config = dict(
    experts_per_token=6,
    normalize_top_k=True,
    balance_loss=0.00245,
    n_groups=8,
    vocab_size=14109,
    dataset='wikipedia_en',
)
Below are experts of layer 4 (counted from 0) of a mixture-of-experts language model. Rows are named router (the router's row for the expert), up (a neuron's input weights, with its number) and show model dimensions 0-191. Each number is 128 + 24 x the weight over its row's rms, rounded and kept within 0 to 255. Numbers have three digits each.
Before each expert's rows: a language model's description of what the expert responds to. This comes from a sample of Wikipedia text that the model never trained on.

# expert 2
Mid-word fragments after initials. Short word pieces inside words and names, often second piece after a capital start, e.g. Nav-ig-ator, Comp-ut-ers, Ar-rang-ements.
router:117130086139134090138090090103187132103126113165104201107096104097127148130099128171110128154108191108113127155125102132098115186145149085140131115120155160142117173159133102158123135127092132121081135082131115152140127113145109111154139143085115130117153147139129114108097124140118114124138148137153103133149133143111156131139155102112108137104110118153148135176155128135170137132189132092110123103132141115130151096098140134095126107130133124150117128147131118157157111159103134140181140151100098138130115111079156097124130101116187135122104147102168149113103176119128109141
up1:135113086123156155110121140131182142138109112155164162156044111137150128131125110123120156101101158158113120099139128125100085137105140136118092170146160095096146154091115102119170123144123129137105131151133159121137146182119158131060114092099102140166132134122120154110132124131078136109122139156129145106168130114146153119127147114124150144142123086111156081131123116118108104138117105100082100103138145099090145142153181163099158148138141110102116175127147089146096113124127157116126154147162143151137118184140145140134136147113107135093118125095109126112120103131128115079
up2:121139137143095102130115111146178143113118120143149171076076133112160141114171080115119120132123186140105130130123124097128143107124128090131101138130184154160110106101104116104141109104118128128120166128095126129111088146106133126158166143127098138116147170079160112123092127152148137154134167123118138089129095129121100143116123116111116119164150149120100153128164125131147145142169127105093116143126141100083104122113080111174105105126120128145144106129186150133147103148147102138124174147113080133125135152120121120138095119080182104121138131113150151127149190084163107146
up3:122137135138171142131132130161164143095114097127192124092071100132151137136121105127099145145148086127088105122131140129162080152126124150112096114159100126138137164160131117109115128087148128110136136136125140129162149127086129141131128147123124129123137136095143112172156108156113067156134175125120076130163108145110106098146123130108113118140096098143140169143121088158180142128159157125117132132121188128109154123098131166146149110122187120138142143117126164156187134123132117152118180113150123154135141128107135083129146127121108116145128171105188121135124161106124129179
up4:118144133170140133139121117154121132106105109124124126127102071123167122126098093164123136119110117127058117132132118102142129160146104148163136123100142177135127149136102119135092117138094122150113161093088083124118124111198154110116123096101142145095097143150133124080108090116089150122109127122138120189160107147142085161142157152067118147144112114106165161148078144102107143110106144112107128151103133139108112128113176091120137129144121151086134155171152090144096097138091116143120156114133136095100157145110092121129113126172094141132103148117142125094156124121124130133
up5:137146108133117110123126142124180139125116132137108164147142101102149098149130100191091139140087152106086138125114103131074138117135140138109112108117115136132085164153143168132090145149122153087118120115135147130115110111102116168138154126156084173120140184086095115118136098139102096118100133135150170129102143159138167124116087127136120113062103108143129092151164161151084169117141149144140131131134125149078128079115118122111105108140158122150155124136164091101133110145162131169132166140144117146131118124124177158131130084132136115106107142141136127145098128137110080092
up6:117132106126149137125137111154159122088162133133147114110075092154132129102101103138125182097128132150088156123151128178141108139131162112154137099146158119121185159138122100168167125133123124125117108108148171128117148105130125112142138120076139150149091099145112113148115138098168146107121134124145065109109142097109151128106142148141129154127140111125130140134084140120118110165102120124088124110119099128122140096108149143073161132137132117127107126134119145148116144143064083122194159121121166111112153169074089115133133144154100136098084147156178158099103113101144110130
up7:122151115106121094117129120136123138114138110132109171139110087084127146104105199130074182131072111154103152142130128107127122112160153124133114154101151139112147124105089118099125155131094119115102117101149128138176105107160164113131120114153121155148130131132158087098100132124159127098101134101141130146152118124131159147089161109107173153125095128144090079176152170152117130153148121126085138142144105131132072114112095122084086117118143164127119116137118130089143094113086131087113121092150124157094120119128123120141133092145124122111091131152174114116105124069109126131
up8:145153165179094130099106094141138135119168147135158164112124099122107176131119146129167132107130133090159080120111114130122174132182116150120117085129100130140155135097172095116110131152138163130124136110146138125106110144173127127142098135125128101109125175118089099098127137103134134157125120134159117096131150119071141131119126078102121138073093134137090106133186181141094145119178108117147146110100109141172141104143087123127127094141101129128159121112112117115146100165087130117128151168122095070139149108138124125104124107129171136114136119116146139131126109113098152097
up9:127121128112144111136118094151132143178156111125154135123144082099137090149106105132139135150108130146160134085133118140124101126121107112125107145070131138133137156113136110120145151104093113111121151120119115132145152086084176095157142123161142139069142094121131121127102117107160140130141161109146162149124139174076148104118141123125086099131136116164124145154158116148096124157114124118084117155105134139139135114111120161179133131132201111122126097123134179121131126118119093134097158079125126144099081094129112077121065106138138120163169149147121164089169147122107100142
up10:110172121093091109094167087148124130123126112137176097136082097172150165140114110135103157119102145124129160123111113129128124133098164101139138131122156135140110162117125106128159133142110123133138110132082134140121122145176086124130138137094092130095132127120142121155144124145116107113096184118135099136096135116105165117089127142144106147123071068124154185126067120122126168108126128123094120134108175157140147107119127154095113114133119137157149140165130117111109125175112074158146129119139099148120166177137113071131130107115119127157119138100093086125078136113138152118
up11:101155130147137126115098117115131154169145137147165111198117124131107160108114138110092177127138161145131088111139086125116167131133142107120121161118142151123145147125149101139118121143144139126089087136114100115169115130157118163117099093108087107115163122136111135093158123118141083105152111161121145155124083154115138129143152088101097091132082128134147130169086161118134138129179142124166135105109120155139134122117112135164104112159132104110141168159090101112102148152127131130088179130095148133134128126122180103116131141132134181142079150129150096097113181098137156139
up12:137161127123135135102134101122133157110119118114116127094112071107124101092124138125182156120110144126111151114141118124082103113188112153133114099129133105161128103149128122144125128116069125146105102122119164133157101127113140145141124095131141117133138102136090088118129179098131121092102101165125132128174114114092132129086112093156125137099099090183149164173180125122101146155133142119084124139130170112085143093103140138154153138144142104099116098123141079116099133164121128143108170111164128122108157105169174092108115138094155109118126142126161114083140108123128093136
up13:086132153134107113118109117119114109128123109129161192082128131092174116168092112142094158126138103111110157132135153110123167136128111125121126111166114163099157144126108082138098159125094156127114161159133106148142124107143100097083094106136101092156166147150112145116134104127065133144117138113161165160140115113118151090151155117114145164120122155079181110108150123164138126132102119098117135109127156125091129137141137131114111166122122184132110176153134076149120116127149177105120106115092123168095122111144155116129117118104133140156106099103165156113102131112150097124
up14:130145109151186107137127117159171109096144141129153164139151144130109173114114173140117124160123147142139109128136170109121128117119129104119144149153143154196113136105119119141145130136092137098088141113084128113152102130152108129155178136132135090157132099119107135133127105119138135185124152114128089150118180132168153096101157088098163146116087123155077153159102121143141137137174110123143140108132173109093125105103102096088122114129158077130130164130114124140108132139109104162179113126103122117124120133115147097139125111130157112138122166153191108109088125089130157130
up15:123112157138054117101116089116112124155142127134144127158146139128123147183116141124123127106089139132115097117151148132125162116143117122125146162102174164155161167068120115098136157115140089131117125142088092119118099096143137136121123122169113104084137114080140124119095122127140085148113168092095119148104142141121125166135144088121118130168100122085130141133127124153144160134172143101080160118083130150147112110125120121123129108126099167148148131148100166121140152178118096108106118125097118127100130176128139111148078132139197136118094125133119113100092150101154110123
up16:118105121167163118145098086133091160107109138129136095129136162166142170113139123137152113123161110125143141111119156123137147119130104184138120151148083161110162176136107077145136124138110091142156155153125117117105145112131114110108115163130140143123123133144111129152090126125133096132176115115115108113138148140082077098156136143120124130142113178093115096138105152146108126104134080084110101120136143097128169123123180162146130178135101113099135171150158109170104133137151107138156166183114160133098101113129171147129160119120180129109164119135108113114155107148088119142
up17:099111098113106132141118113145143150112104116150091176140121118115145090135092153104155118086125137127107121140114147112156161141137152137129129126134115126047138120141079128142117137154094110163151183057146134119125141097093149129108116081157152098098156173153132119130106124145107134127087144141085135099166131117125124187137161140117106091163134096155130127144120132118174070143142148153082129179141126117158124151117128152143123134155100087119117128137175143099128113128134114129133157126164164138107089133132125114121146163123157150134123155107174132100131153113109098108
up18:107134113143165110126115087136174135125108138126127152079194152171136181071155130163098120186139139096139166136119114134102156129130101112156150128131100147129089142134109110134115112149114108108088135145118121135130098104171138118103171099120125143115125149138127105106144138151098107155137096099128073117124168135117114062128161132078118137114150157116127115155096142140121086157136136097159144089158125119130123139119168078098111114100138162110134153145137142155163124131104125129172089116136160116096118093078119105101114136114130123135143127121152086089128143137121137146
up19:109102167128108117169147143112160127125073119140150119110144161163159098115134142143138183120124148143131158137153104128116151115075115133157120109120163060128122170155157144138158128126136095109085129122147145138135069121160111163169137091097155093118125115165115127091120139161151101130104100093132121087119098112124126114141146101123106146105104130196136130119158090137139132133155118123124122106134090132132084126103121137140113120147111114123120138155115129096110165135109114109186141117062128147101124178131142070168166141111118151120143141126150124128124121172144110107
up20:105160082137123121132120131140149127150124133146118184133147149122156116142083093176147078122177123114133086172146108114150091139134106121099153113170105161115121186125086139168083140153086122085133148096120100139115151115094126170136137139144119122108135129116103076165109141145086109106133153092151128152111165147104178105126149108110135134082119105101140125101154122153122139138161152104145125137132096149117139096122155135109118116126139124147142151132103100141150095172134141143152127166119134121116120128076150151164130094140144169092114127102185159103122129107124132130
up21:161158148121180141100126158141197138115114115156100112154136119113148134139110142144159093136144143098134155121132148137133069143126093111138140168123152153210168168112121137130130152142148126107144150135164160117144142144102079144148113149126127118124111098134140109115123113122152100165120123129156063120158114144115108080108153123184143113130080145101126115098098135094171136166109091142118165107107127084123121069133140138103132149163140146132134136145108123127106142134134142142104138136137106115121101167137123162128140135153161138097090123110149099153120116141153074158
up22:126125109131160155099098117105098128118131105118161121104117118127149106102102115148119119113136138138108124098145109110115148123130094114116079113089161115135116122174126086130135156151131117155146151140117141139162138109118131116121113088074108137090151144092109081127137115133123103081130148133154092138169126082090142145074160161091144126051102087157111136132142146146098141137121141138129138115128099097156172141117129175104167124163174142130114125143149027080102135151100113149123081140136133134153149123130111099097145134146123118126114128104131141121118116163113116132
up23:116131087119119098158120143126148144155138115135123175107177155091135122151167181076110126160154131119147119135125084138099115151133132163155156164129137128150157153083137118154083124165086092142093148066102142120109131162122140139163171093135147105087158145124113111119131135132103136116113152106115172129135161097167164128113134124099133118120167139170082137163137127165125084111103158098139143114128149145118169126120153086149109121109127118122109140119142092093160160124108150114109150115155145174134147114114166097114118148136150146124096166106130128099124125096137132105

# expert 48
Articles and determiners. Articles and possessive determiners after prepositions, mainly the and a, also this, its, his, another, same.
router:156116110104186093129110146118116105133122159156126155080102104102094109111132124124139130167107174113131100161130134163112136199116107112157143144123117156141119143155171126119124084136160118140099126119143118185113095100148125080116155142128088136135113126126119147109120152120114135100134103134096108134172133132119159144173141122119128120140116133154156132151153157091117105095165101095117160088102156128140128124132124144095104101127144152144060180079134104157148086152128149154165134113128115129158111172082155120104130121105158123127124122140124166128119177090131125145
up0:102121110122176129171136083125110111123172112124131168152093162166121125097137129144106095152162180097152107108106148099127143136171153127105134124104131120177125112144127152122156122201119133164109135128175109163142147150112086113136147166125120107164131132115130133105157153136130118137146095182092110156078135143132125135130142125109133126119110097101168121173162132105147107168091115130108114121155108112098126134120123106160114144120095133115103169082146131086128139132130116095167146102149124136160139145123189147117172133078155119136111090148141131131156127143118154143
up1:158131103107141128104108139128134146110087112125121123095118141135139122168168090133130107112145123134153144143099128131122118141080107103130062080118085112122142169116159130115071099141181119155111072158081148154114119085120140129102099129133132091150138130128138188156104129135113137120141114081097123131136141168159096141119123092148153130128115143118163108143160140113154094152156119117118135123098122123125117124103087158123105078142154157114096139142121153179149083096141156083110148100136133180139111111123175179116131130158143104127111111144099096132107129125138124124
up2:120172133168140141175130127161132148106140129146130155104126146168122173095151120111135157082127134129153116057125133094134130110153150111171087128152140135081132131112100138144107128164096143135136079137137143149128153133115122149107118112109135127134139091105136115126091117118102122093110127096184144113117120121096123124150130120106125102140112149153129115093196140138118160156101118144105071111107079138151133145105104050158156142168131154145150137133156076123162118138120145127123136114120153137137118124109131127152125187100154103148106142143076162142133169113150152134
up3:152135103105163122087150130113132118105107131122149149163105088145101091165140114104135117109138164138124130150093091118108122156078118126143102124159098140148143144106169133114114156079148141144098102095103107160097132123158110084121098119133105115105099117139095159186119185112142130097120088099088145099156140154103160173135149111107134163122119132143175087136133124115112086116150110158141088129106136111100148111128127169072133120141133176126107137096092135121170101139125127129128152111126155173132114173119139141129097150163102142162096126142143143124142125126166139102
up4:105082148192128117110090128131134103135159158141133130130158144142079112146137082130095129131144120173121123139151093155169125120079178137118103097105120106108145104179126118123127130086109091121156139127108143131145141106156080153148131183140160155136154122127140119138120084146155111106144135129108104116130167128112130131131142121151097156125096133171157137129117110158113146133104126095130125096106116134090113131146085144116114115096130084136133091141172145135106113156120138143117159131085141179143134106169168148151123068121149106103180121152076151141149129119119126162
up5:141143145137138150110131107139108114153139119126130143127144145115080123110089122147090125156110133115194087113119139146131158137064111152141139144085150109130156123134147123116155128133155142114132199164177114117154137091093129148114137109117131095127163160145150142106131103110166125127094127145105124148157137111122127170166113117122140090117102132127121148143158165133163113161121108161124089144131130135147111156107126122138132133127137121101125208058128107083100108118148119131051103158119135095107127101119117154113114112128153143095140126103134067157117115176112142129
up6:088112130158123094110102127122128147157166123144126106134120161103102142123131133107141077112159114123141164179177112113116087092106117119111116163147143162119144132119135144139116112127137174137148143163122137117106090117153147133127114124131105115145182095137079133113120119078131110084155132108085166150105157100112151153110111137155139172121122120162115128110097170123109122150079113175130104094145132130147159124131148157138142127120147091155125135150119111179119122096134162125125084095110117139127123076141108164127153112189172080102147173138104140111109105125099110148
up7:147140131124125121142112149144103157116128117121116106121147097152079113093143070115161165088138138135136136168107139158129134162165103130093120108080139154151141139160089135144142145164149121124132129102105100157122141087113148134116113194123169174157115137107123128102146126163122138148098108134097106106193080191139132161131108121125136110131141107107083111107149111143185106093131137111135114134111109128135095128121115114133114114100120151149136115099136111161171152107131143137151120118119103131186098146129149107128177109102112112150119151095205130120141137108103124108
up8:110152102158130134131120113130105150164094113124138092122083089116137144114080084133116158100138129121119147091150130137151137116120131131144126093097125171128161133130136113129175154098080092137139093140190131096157152092129155133088139126088110124126140157134143131085128130149102122185114142087128127136111136107081077152108141132092143114150078120143154100117160138127161164106114133137095096133143093130137179133151113160106125160068127090132115137153153083125127133130114140145165144137148101155130135136162129097123093158089117126116078118148137087123140147128154111116
up9:129162143084160124081116145127143164161152140111147130110126087107146122151099163110113111155104137136115086108136137138151110085117132143168116121125136103153149103110137143143095121153175131130127092139139135125127155164133166147089138140161143106170142109107161112178139114125121120144133145132105106112163124149120117131162092083116090134101088099128110148120121145096103107163126092148129124093115100141144112147176118128090127082138129101114092145111120122168175086133133163107069160166148155129152134100078137162145105153111175148117115109147116113110127143123180135159
up10:130107125110146113160157094131134128163105138134101129112136065132150149115102147137145110142163118111128122113096123145129138145152120135142077092116140086117103172107092092130070134143129113133126103137062096170103177111175089131149120151096122130144152079091121122154146101126113131077111159154114127115160109137129132103127098130098130086123112128110137123132085135105098122200125146135110129123139129128081149148107115134136124126135117108170110115106145110124145145105147129119115104116134153099135146190097062127100178129154135109100120116126148154090137135102173128129
up11:113098113096111102124104126120120121126125125123154169124122108130099120113119112118126115138153124131104115150150123197112120173152156140078145127131118133102118125096178135123123119114145114139133104135177109154113093130179100107115102121115120155104112093112137161168169116099109115119141100088101138134149132130081127104107172107119131139127127121190109136156120105115128121138199142112122140101120180141086099141148080177079102155133119142133138140156117105135120146180117160154112120105145134120135131106131170071157106117118085108152147093158148183134153142107112142156
up12:112162100094134138147109089076132124088129092128097135149111169165105096153138101162151117141162135141140149156115117118130138104115107126133151121082113094139173145135165157129127115137162118173125093162159161117117115125107130154128075164097109119114132138131136140114108093113112134131142091111055133154133135120100094135078088114141155125117103090143136138138106131111148073150082124131106157078125127095142123117145087138136113145114148166147138150127110105165158109094154139123124113107145150108160135082130155159117126106138128121093099100159113117127129068129104132094
up13:136108142120143108111163151110122096112155163134113121085151100112160135166099138115103050125096140111095101147152168141153120143112143142168149123148142120077138115111116101141146148110080153106158110073142108103118103139111109083083133086128108117109130089149141105165091176110127128099128151093142134120124137122102152127159096150140166135127141107132140126081095118142090115134141105142137133122153144114119153125144145098104189130153177141139120121104108144114124082157106159165110101121097108130163099142099104134105142129116139137141153129117146157154147148184127095104
up14:137141163126107128109088162109103155162148165119128095091135083102111114085111166140174099153143160100164059135112137153155128182123111081125134091107150095168125120126174128131154104147149115149110114154151100127137094118116152127131136184138138149119158135149163158148120103129134126145123149120144141113167137098103152136137089138112103141134100120111118160142132150141129164088139133131131150084137163124171138142159143160105101094162146170163089140126126104159139136126157125112115125135118132113111133125117128148129138112142129146094136078104064099137139139068129148122
up15:107103109163121115119145127121100099148129141124130115158139145125148139125169122094146123136146124094109132130171127111156139126121118138134176176172129123133097115104122096159092127095142111108146177053140126136121120149111104164168091116137151130152147129128091084131120146114140104163111138108133102104108133090094112145135155075142136130133120177153095119172131119109107138160167083116148165124127176119159131087126141139167171158175117094092127167144160102117163126111141170120133125152141116104161129137127165125163101115113145140140091118153143146151140176169126127139
up16:091098122152129124120108122104108101134130167127140104100133152115130144127115133119125127153151139109165145107118137124130127177149086128119125164130126165145125153109138123101081097150125126147136116135122155181110119093162070112164135118131097130132144124090153129098125115152112139097139127102136103149131161155170138119106140159128137132132144152136144117083123171114104150140105159039128145109126152144148160121108131133150095105137122110171051168080100144088109132190136134128169140116129133156121152146098178133079142127144140152137125141131116138111116185084129130157
up17:116106148101138095146099091118114147116150130125133106126157157138144128127110093137075184173158126164136113145138136121114133122134106136122115156084112151116131147122105134109143110114142132151109095159126096118132140081165118120121142137112101134125149127166167138110145105130173113118112109096126103190148155123126086123155159117113132120135127162137093151122179111127174143098164119100100126127080139166157140137150064137118131114045107144160085129167105121115135136089139092121151141122105146118159097106109117130126151137141148108089136122108120094114152132073102147173
up18:154175086133122112102109155152145117133135103142140099111094102182168117135168114165133123166100143147152103109167147123134128146158116106116134116116159120133154135136127150122159115139141137131135119117138099116137161140124086132119115121125120149093106130148110095113131116127118143195155153095137124124079104094147150083162112148133101143137131173122079177104134154117160150085103111166088135079120094095153079121132146115143176121081119124126093110090146093158115104124105096121123138108116080124090114100147146144126147147100156123146157119157095121134098163164128131115
up19:127119121131118120138128135146145144136132127141107121121114125082092117114104146160107064150117132158112129160188089106122081140178116101105181129170125138167133107113081105131139108172148144117117109131142135135125121098144160109092152155140143131135122129133117097100141130117146111101116139144152129127130109071169101091150107150135079137134151073088126195110150154118143084120118140149115150114154154129104108120112148132107172097136098108141110141142148115184123147117140151131143138158120144137164136126089110114139162130136167168125101174115136120065099162113116124153
up20:115116128151120119159197139142119125150165136133166129120131135099154106114115117132121117143132114104147161112123076134135100168155178088105143132169122118170112134093154127111140139120138133141112121121107111126137139178125152112124132082095134134080141150127111125120125122117180128132096143087184137128117124063114116121106124126111106114125107088154122124148114160119128140133129123109111170138191147150134110113119086189143156095125166091108117140119125197121143139076139092110111147149106135137132169118101107120126159168114122107151117156110147156124128189119151106167
up21:141126133130191154139178121153143103133200152144100122134155145118125123127144110171120065128084108119113113129127078140168134107139128129133181095174122123109099137156130116111156116123125085143112136123105123116117099169092148136078148107073141142139103159181109114130110127149161103156090157161161151103131090098129100115146102142136131128120104120142153127137128138138138153092081097112141117124129127123133146109100105086150145155121168130115161138132141135139149090070126119154141158133065150113136169178140121119146141163116138146100106120116129130122120142150128114141
up22:149128113120154120106105118151096137134116128131134203142080105089125100083153137100104126115118110117071113140113121154100149168147164126144124137140103141106115107139118120083160162103110142169126135082109123146136135080143143078096144126130121120141134137109114129128119141160127139098130100117108103149106080112156173128144127128124140149123096099138156107167161096125180107131181119153132123096128141110081089131126111115059110149115110155064121143089144095124153089133108105139142123139138145136131134198130144142147150108141110142153099105143144154152141118123152130108

# expert 59
Clause-initial determiners and subordinators. The or the at the start of a sentence or table cell, and clause openers when, where, while, although, if.
router:152144086103170102149118119100125110144095154157143156100081120112118142107116110133128135126135158142113122137164140136118116149122123087122123148088148160182151140143140116163117086141097126137085132132143113220119129102147130105127140156110094117103114125100106167091098149100097114135141104128095131127155125118144153182140135129118126107135096125135142129155151133109167114088137107134081145126116109101101134103142109122128136115121132137156079164077105100142167087153112126158212116155124115142152102144100142107094143155096170132136132116132113138113106145094159138151
up0:139148051162147078130115110145174127159139144141159130153153093084119148089129167120140108107135137159105093087136161130114154119140119135108118131103125091145115130150111108101150100120147120150115128105124137140119131105171150131186110142097131115146097104108105135139123144130131145112132131166143119100165115136142110143135140149103114107164089088139111150153125126118164160155107132136131104134145162093116121115076086156117205144157126131168124144099149117125183095148114114128186120151140131109153161128113125111086158153125135150121115163143120111123083140160165100111
up1:135086123126175123121113089132162109110127131145117119130164103106185147083119145150101101141107101161100133096177116121142114117112134136130143112128117097137098123119121095111054124133117123135114124123069123135112129134150099166159137108103092138132117096150139123172126094138109137072143109141110155096146089160132128128111157155100120075118100107134101137132104136132185125103130138133137122130129119115130121106125137155123205152147138124148146144154159123118159069140172121140119091099114121137143141171087113141091179140096097174126128129139118122104106128175150128140
up2:163150135137142096202146148161114138129132148133113101092107143119112098152149117185142147127125127156132150122117151129164122134158079137143141172131128128088154121128133142101067150101130135150129152132134158112110153148177108103130096148116161166095080101091104150103090106121156157092101104135112098116126138133103113079171136134140135127154115106137140166118190084129122141079114160148082139126132113133093137144107110127103110137134113151120097128123133123158139130108110139115167150123124115108109144078123103147106119156159154088113146145117121095107133155083155133088
up3:131157107148138101163163128154145109117072129150138157138185137149112142103137137103148140134163127163135128094124143105098140134131183126149178147155133110128117146097105131088151160167173141129142118092093105151141110084098091153127167095142128161128155114133121134120098114083154119153161142147142138161154106197133115118134138090122116166143106154135119121088122086177124120099107093112117111128136126098125089097152112116146146141146109147125157132132123096075115114099106105163146165132109170160153129173124107114105148154110119166106126157115130123129141124161137105148
up4:128110154097107103088105121113114144114123137123150090149110153156079133101155100159147107141139120137121097114122114112136121122130136087082150114135169110168122101102126139120126156140156146058108142128176155128134108104164160103088104124133152113095153146139106143097133108136145115155120135100148120145125144121132135096106137111155136134121113086135160131141120101096135134133088164137083113080144148129142163141150116133119164129149118140152072110150122180181140132133148111092120128116136111145145100134150174189153103151106175098082153121101070148141135079126112139118
up5:111121073182174081134099104143124168174124106147144123121117091170165137164172112152142106132128119092063140108104146146160146116119105100103104140104106098129132142138115149130121143100131138125083104137114135169123138120122158108108106179130155100119158151117172094113117112141120161158125169113110110124135143133118126151120133160130165177121115133119125096154149103173117158111140118160099155121150141121094128118137130113147140123125135158145143106095131129127122072113117125162141125190146084136115145067135121106124106114102135101093122117145133077125114167090145104130
up6:122125106111146039128171103144151070113162129156137140159143113096099080137135102156136138119139161142071149137128126120097095130134149098122136092153139122119111154109101126106147144159151145132122138136165164102120114106117095145131120101127127171135182142140099130091151126105139100078146073107137158153115112100140155131140118128157136127111133141119124116123100143141149167134104132118105159147137116130120101095103127126087156120130146139151131126107084091130088136114089120132115117177125080110097184112129121111101152114168131179148123125077127088119107116136112118162
up7:138167115142162101120084181113111127103099156133153147118080163129115123117108080101130143134191139120174132111125136111113123111127126119132113098093131124163113126118092145151116124095123153163112154122147126102126148056161056105102144167147132124121100097131120111142119154120111123141116132179122098130149172146120169132152131145134155156127114133105140136120179080132139146122130083149086132160121121118106134129111114121135112129113109163138089140041088104142134088168122103117166125110130090088130112143118123129144121135154154135139116120127131088108116105145129147108
up8:096093111154135117095127112125121090169107124126097115133094135158156064132083124118128157110126164114103136121094161148141131155159115127117119152100119121144164151093117111178170128147146142099111113121165123168124163100167141098128094160110117153176110093108139146104159147178126140132143136123109139111143134122123101136132118141091140109136106086120133106112126088100117123153126129133105168133120143112106142118168127137148160157149088148105112122118100137181154155107120152130165083098147102096091126083129115126089138141118145105107084173081076135130117167119120135121
up9:135100102106141141131101168105115133132117111131118136128121136085137075105125106113119119111106102147152122095155097157127094131078119125117158114128125117155145115192164063136143129124071122124109106066104123088120127139103142100109098112118124126115133123163130139152099139158122130116141114146120092107095137131105108146129122134134108124121124149097130150148153107133166136126127088134098133125107094123120068091114140113138198111127110043117083114071156138132142116089131128144108098145148091161097153124139134101183148146141106123139142144132112137092129173139157127138
up10:123132126120146135133098161090118155131141145130152207065101131087134081118077102134159192142123148164144146149103109178105128136135088126105086105144115142130120142127124137148139092113135065124135134107161144177101142161114138091136162118164130109091109125126107115129115146110100142118125171114128156121087146096140145134154123103141128143118118143106156153133111137132128105128135114115140170144111091125133087103201109130131132136132094125120085127092103116115100116085113086113143161118126146130140140154084137135122142138118146146147125113142147102084096105092156132130
up11:172099123154136130205138092133129120182107156123138157113172109161124107158141093117097114117159121086121121076149159110129133131173139109117122167159121122164161104119115102114129090102136168109098104121116156137102130174102059139146148142109110099122131140106140104111130127138117135127116127123115118114155128119119084112116123097106136126151104103117116123117169114126109124146140098150095120125139124114089133111179107120147161124151131100118144133135100124172158116146117135174101174133137115114151116107124104117097130156094129128141074175148112157139125212150144127109
up12:118136116127156133124100058088096124132168121128106109143132119149105099112090103136147109192154162096134144171122086128135145146070101129145180122102177150123153166118167136129111166149130141167088086124102086127117122128140150109107134154110102135099118121131105129117107088155130138100124140134102129153181125117095126123144130136115115108143093104146154129177118146112114095097103159165140107138117150096151097147118142161124117138088138094145092139078114159135156126141118131131117129108131109149135107104121150122136115144082131157076134143127149114080109101129101131084
up13:135178142122111121146102152123134109091111161128156147102146127134144134185151087092164114158144140136137106153104124146126137158136135134155139124120147134114167132165105146127119142155099125154148093093184124143152124084102116107131166152150091190117128177102132091105138108157132143170135124144127109122137121160118156095116128154151114119126151138115118116149108133148144115137158116091117120120093096107095130142137143100083120110088135143138117125103119116138112152154119135170144142127114127124132074156134155138094093099049111145158165084129089176192117134112153118124
up14:084151121136103148122107111086128121154178129125094106124120120101144123101136159086132134145114153155090126118177155143114126106132193139121122156141084119129151154093128110130139049077156137138127118141165120125117113140146134129170097139114085135092128117131116147094102165130124139119109125110139157138108111099065126167099135133092142118149130117135150122098124176103075134103136120183141144158155115131184141123157110121118152138143119083103117110177101113121130090159104138137136141138132153108136104118136103129112102160138128102099129135143084092145099167093124130149
up15:136166162125148128130112123073129136145150132136130139108101138153128066135125109149122139088092131155088151136160111117133124125117125128117117168088106141156143123157153141142076143097098119127079100108175098121128085114110067136108126099153092107107159130090130143134121146155100134124135133106120157138165109144095137168090116150095156145145122126128180123131105149129101103128123138147120144145145101131141122143218151152064115161128131133124110151146121131136150093155125118132175140134109156145164089152142086132135129148086161116119140112165141125097139128113174137109
up16:119160139150118151124125151151119164128116091147136157114126160115134093097118106152128143104108131178130114099155119156135102157144117104130130124154160143136112110151139119125104111141100108090125138131114141173161122068103178113141097152157142092137138148127128130137146144135089098150171144166147063139158137115202177157106119146144077114124167173106122128141159153131138107111126131145088137090141098111129157121116136123102119147105133182097098097065139090098093147108142131113120114136106150109141113106141108099131130140060148130140092143117110124139142142109138140113
up17:105136103155151101157138121141107122127121134131157137081076113092117122084119132113084147094129145116142117124183170123144142136135108128086139163126123146158137100105140138154145120191082120092105161144107116156105160148148129140114121191139098111113151123095130147118168124118100116087140078125103151144119148129134171183165131146138133123136105122131150113150134153125143144112110142126144144127120107164149094129123141112127125122107104110162103135081120097105189113132116114113154125138145086152125092151117194125104168152141144179155145127121168108146156095101125151153
up18:108146132168162136181117134117109158079168151133107107152117113111125179136133113157137092135151140142138115129136101108158155119100081092167124137115130133129120156140131134135120130135085129105145161135099131138142142160131120098094120167129172108095136121129129096118062122152112136128196157131112107122148128097138162112151130131165113122135143126113134096129188122142135092080105138127127141098114166130089124135132124120176095098130156171124156126120103139147134148082109130128135126130119171083150140121113179094173090132132114124157105135122138164116117165131088153070
up19:111126065105142107121137132108141144140130125127148112133135115077110130099157094137121128119143152130114082105157130126140108110109131156105131101117146149132138118140115113135147100111092150126114103143125141181088122085146167124144113140121125124125133120131121159129170150121101117084115093119098106126147113108150086166138117131147109101157113091124100125136130116125165158176129118120087111133124127143144147089115120122101188092144120115180129132092114078175170114143120136119173185186136131151172145112077153117097144158143161144104165150166120086142110111135157123179
up20:093098145112140125098115098120112127150137102141106125083129128148074124065106125160160113157122107139146147122153148136111117162123174118110139051151133116151099109116115124138129099141111144109086110118190098082144147103145125080080100115135119159142117158154154103174129125144142140141166089132141077126176124121126151165120135145096132126148108123089172139122130101124131138133149120154104135133124133145121078126128090092139140136137109103072095118143154165150132172120153094111118140173119119127146096138141152138128095141136155130128089116128137152080143104109120114132
up21:124171092166137061165190139133148135068085137144127117113096132116114140086120144094128143130137129155134160121155140118090104128116142124156091166125142141139156130103128116070144149133140112125147144135110156133161126125119103132145120121124148148147103119102107152143090112089149151119180113154171117141158144162112120133112167128142138084082132151152141114157120094165105081158122097114122103143116091154122121148135112148124157145087155127138151088177114181096113131083097123121107153111108141098151114164137101142137127163148125124132151131104121149139120099090118126093
up22:130130075146115103119108150143113142103133138122154086140185127094136147140098116137095131118137113128135143166171108132164131096116127113125132123116185168124114139135134147135147093097091139095125159141121109117126124095119164085114139173122148144084173136113091144119128113114086122143121120100138110153107084114140110135144151129137149148147159115149109108133144162148123143130133161136109164120137125137130182127169138147135106121098084173177115080137081109155134136116118132124169097109123140138148118132137194167113090126167173090119156165147118130121076079112109139125